config.yaml
n_layer: 11
d_model: 192
n_experts: 64
experts_per_token: 1
d_expert: 128
d_shared_expert: 128
activation: "swiglu"
moe_layers: [1, 2, 3, 4, 5, 6, 7, 8, 9, 10]
router_score: "sigmoid"
normalize_top_k: false
routed_scale: 2.0
balance_loss: 0.00316
balance_bias: false
router_cosine_scale: 14.0
init_std_router: 0.0352
lr_router: 0.00112
n_head: 3
n_kv_head: 1
head_dim: 64
vocab_size: 32768
norm: "rmsnorm"
norm_place: "pre"
norm_eps: 1e-05
positions: "rope"
rope_base: 1000000.0
rope_fraction: 0.5
qk_norm: false
attn_scale: 0.125
tie_embeddings: false
parallel_block: false
init: "normal"
init_std_qkv: 0.0361
init_std_o: 0.0
init_std_up: 0.0361
init_std_down: 0.0
optimizer: "muon_variant"
lr: 0.00664
beta1: 0.9
weight_decay: 0.034
lr_head: 0.00735
grad_clip: 0.5
warmup_steps: 200
schedule: "wsd"
decay_fraction: 1.0
decay_shape: "linear"
final_lr_fraction: 0.0
batch_tokens: 65536
seq_len: 1024
doc_mask: false
train_tokens: 307100000
steps: 4686
dataset: "wikipedia_en"
Below are experts of layer 6 (counted from 0) of a mixture-of-experts language model. Rows are named router (the router's row for the expert), gate (a neuron's input weights, with its number), up (a neuron's input weights, with its number) and show model dimensions 0-191. Each number is 128 + 24 x the weight over its row's rms, rounded and kept within 0 to 255. Numbers have three digits each.
Before each expert's rows: a language model's description of what the expert responds to. This comes from a sample of Wikipedia text that the model never trained on.

# expert 34
Description: Conjunctions and category words in US census race breakdowns like Hispanic or Latino and American Indian, plus list and and apostrophes.
router:116141123157104093179129160113150100114124141133174153118169095118148113078126071138165129131142133145111142116165120100138105165109102110132127099158088084137137108105136112117166115101167076135117114126131128136126132083140143106154116136115145150091125118133096125136114139157157158128092146145129122099106112160099124174098095126135160123130168122146110148175099086152106135122109151124113073163108114131147127126070175129178164108152146143169104160136147098152099119129109136130148126110122142115178144126162128139120152090138140116150151112122081094160118133114118100115
gate0:147124093154131121185115158134130156120166160151124116115091161162165170122135112135135144111134114154143159135127124104150129148146139163083055072118135112112137071113125132100154145103147111083160122155132143091116124112136134177144174117174124123128141149116101134122131150133167159167124135151161107127116123165146092118130147137113160115153143158158156157129097129150121126112112109109100135178192166099141128129095136142121102148157158082104102162121116099121113124095126101115157143131102140122145115106164120151134136163120104131150105127113109086145125150106125178127
up0:117096151179085138126122141136114101104115118119182113093126104151156142123121155140151099136158114154116108114124130143118082141135147126078115082100098184174153100132105103094167109186111112145154128168130101136089151113120135151156142125143169150121129116123124136118120109139080170162167132123152145153156135145090157154143143150119125115168103128159141128156096106149128103119161149144099099144171122093148130102115126100157122117165105116092097170150106141113159137098119090178128124153122129144143125147126159140136140113133142090134105132123138101160163095161131108094

# expert 56
Description: Pipe separators between table cells, plus dashes, opening parentheses and semicolons in track listings, asteroid tables and match reports.
router:150131129134089148165086115165155122137130121109158151159141137100128098075143152123163109170110160108129138121169118127146114145130177139160132147118105100137141101113121112161142143137126179104117094118152156117157130125074113117177110124144141165122153102142133105115134130127154158160098155114114086135105111117174117179123093136134101113094156099161168095155102131145133112097120172176174097119124121127143136112117141109128102109145116136154117153151092083116121117131145120109157143150122134099134116122166121142094158136146119103140087119077080121161151114121161103078
gate0:152115082112142115126125141141132164120136099092099068102101127127146108127154140098117119125123134125126125108096110113137156106113108165057126151133109144113164119138124099147131113115122169143098076115145110105075126135122119149122146096119130164098125105146144140118097163112158146155132145120123116099152113136137100135168122137120118094159116114124120144136133159112095066121097109132129121143163186086160160107095113118082124154103146044116123127131094108116120102120103137111132105128095142114120073138125112122131104129090085153146161114103106083130159160112123175116
up0:131153146153113140124110133125165136128153106118147101077125104145147071132118163125107110092144152150066107114105135121137113097160135123084087104111092141167131111125113134147135116154162133139122115141177101131119137123115159130180168123114126157117118101093157132121136131125138185167151135113142120114144149104114154179092112170118123136157090132120102156112097136125114149157138140153134149143119169084176184108096113101096133152095108099095096094127121104108123104160139151146112107185133124126151124144102142167107143076140099099108104104138132099102139113116135121151

# expert 28
Description: Colons in taxonomy infoboxes like Order: and Family:, plus pipes, semicolons and brackets between numbers in sports statistics tables.
router:159124111147091115158119152189162086112118132116151097135116126127112123079153084109138104187131133140139080122123098109150143129117146177162111113144131104130154126135177143128153087118133152089112082101130131112174132089088111132157123140138138131120125120134126135137146164141190112127101135108144128160103133167134098135141130129157104119109122104115142111164079139142112118100125131140136070166140127130140124095102133156136159111130110134128121111114087102142130091132115169072129181165138139118120104121143141180116106091090121125125130105125095102170170133107124096102
gate3:138145126149159137108115144139125087135116093133159097128118113120106134134104169105175119163126118108119109110163164128108095126164134141110141112157109141118109138095166075107146069137158161149085119139121103124140060124147118121165137134125122129141130117120164135127167117124138106107081186128102151170116122183179087115127125115122147133145137096131112096114152170133106151129122110126156092091109113091097098125117102149109152167182124084126138128116113134157121107154135173152136169144139109102129081130117128132149113109086127124125123159076114096130133124141129081121
up3:115129107159126155096116095146154173143151117088132161125147114179093092151149145153124133147127147110171142125099180127095117138129133121131163081144107146120131135128165175094154113123167110094142151112167177093120123201141162104108117105124195092090130164144140132117123142140119113124167124150115141132151122088113148121103155099121120151144078134124133095164134122113104138121128149137075118150123082102142165148118117145123140135098137105133155154117131111130134110152117136111159113090108105158110108144152167115106142133163150128132142095154098178150142127146100143147

# expert 46
Description: Commas after place names like province, Iran and county, state, plus sports words such as tennis, football, cycling.
router:118155117166085123150100162172151112142141138104126150180145086081112098078116134104155106119154131165151159141167156132098142160132146160157105128138114056140151123147147118127121113138190098138134101116147089092109131119145112101145132112118142138113170128167148132117135149159152092135098148149111120137124116140135118154137127126121121122155130105125087167181116154158090112075118138136146096125148123121120106106116163126160128127175114133150113125147116083177120118150134137094121172120150172129124162130125127116121173140124113107150100106123075118133145111089111092120
gate0:120132072160120070149130148109100140100097135134170089119071111145125121133159084096135117119103129120170162101090099116118170168101149170077078124114119096137163136109112100098193135122161128129121132150163103106114128147134134128135151131119091142117159103113127137122179155163149095160112084131128137146124122158116114107153148109111181137146130107175144118155133122142130118120122107098101134104121164090127138110092142104095161143124158092100106117146159088098101122122101111132138142113111140132129115153135077134131152125113116165120112147126098121149126125162144138107
up0:106147148167122135154128166142159107128153155132155107114123108130158112112155111128110173117178159146132101120090124141147087075114147077096128156127107161193109101120141126103167067146171160114156155132150128139130095116163102138147152156146156163124134141112149098115115114120127178139179123103145149116123145151122165108108076101105132113142117121139107163108131102126135125113173109134117127099126116136150118139141124121113126123144127125115054107128139117134186141149103146117128118143131104121110124116108207147154132148151101099128104112103131085114137094137098128107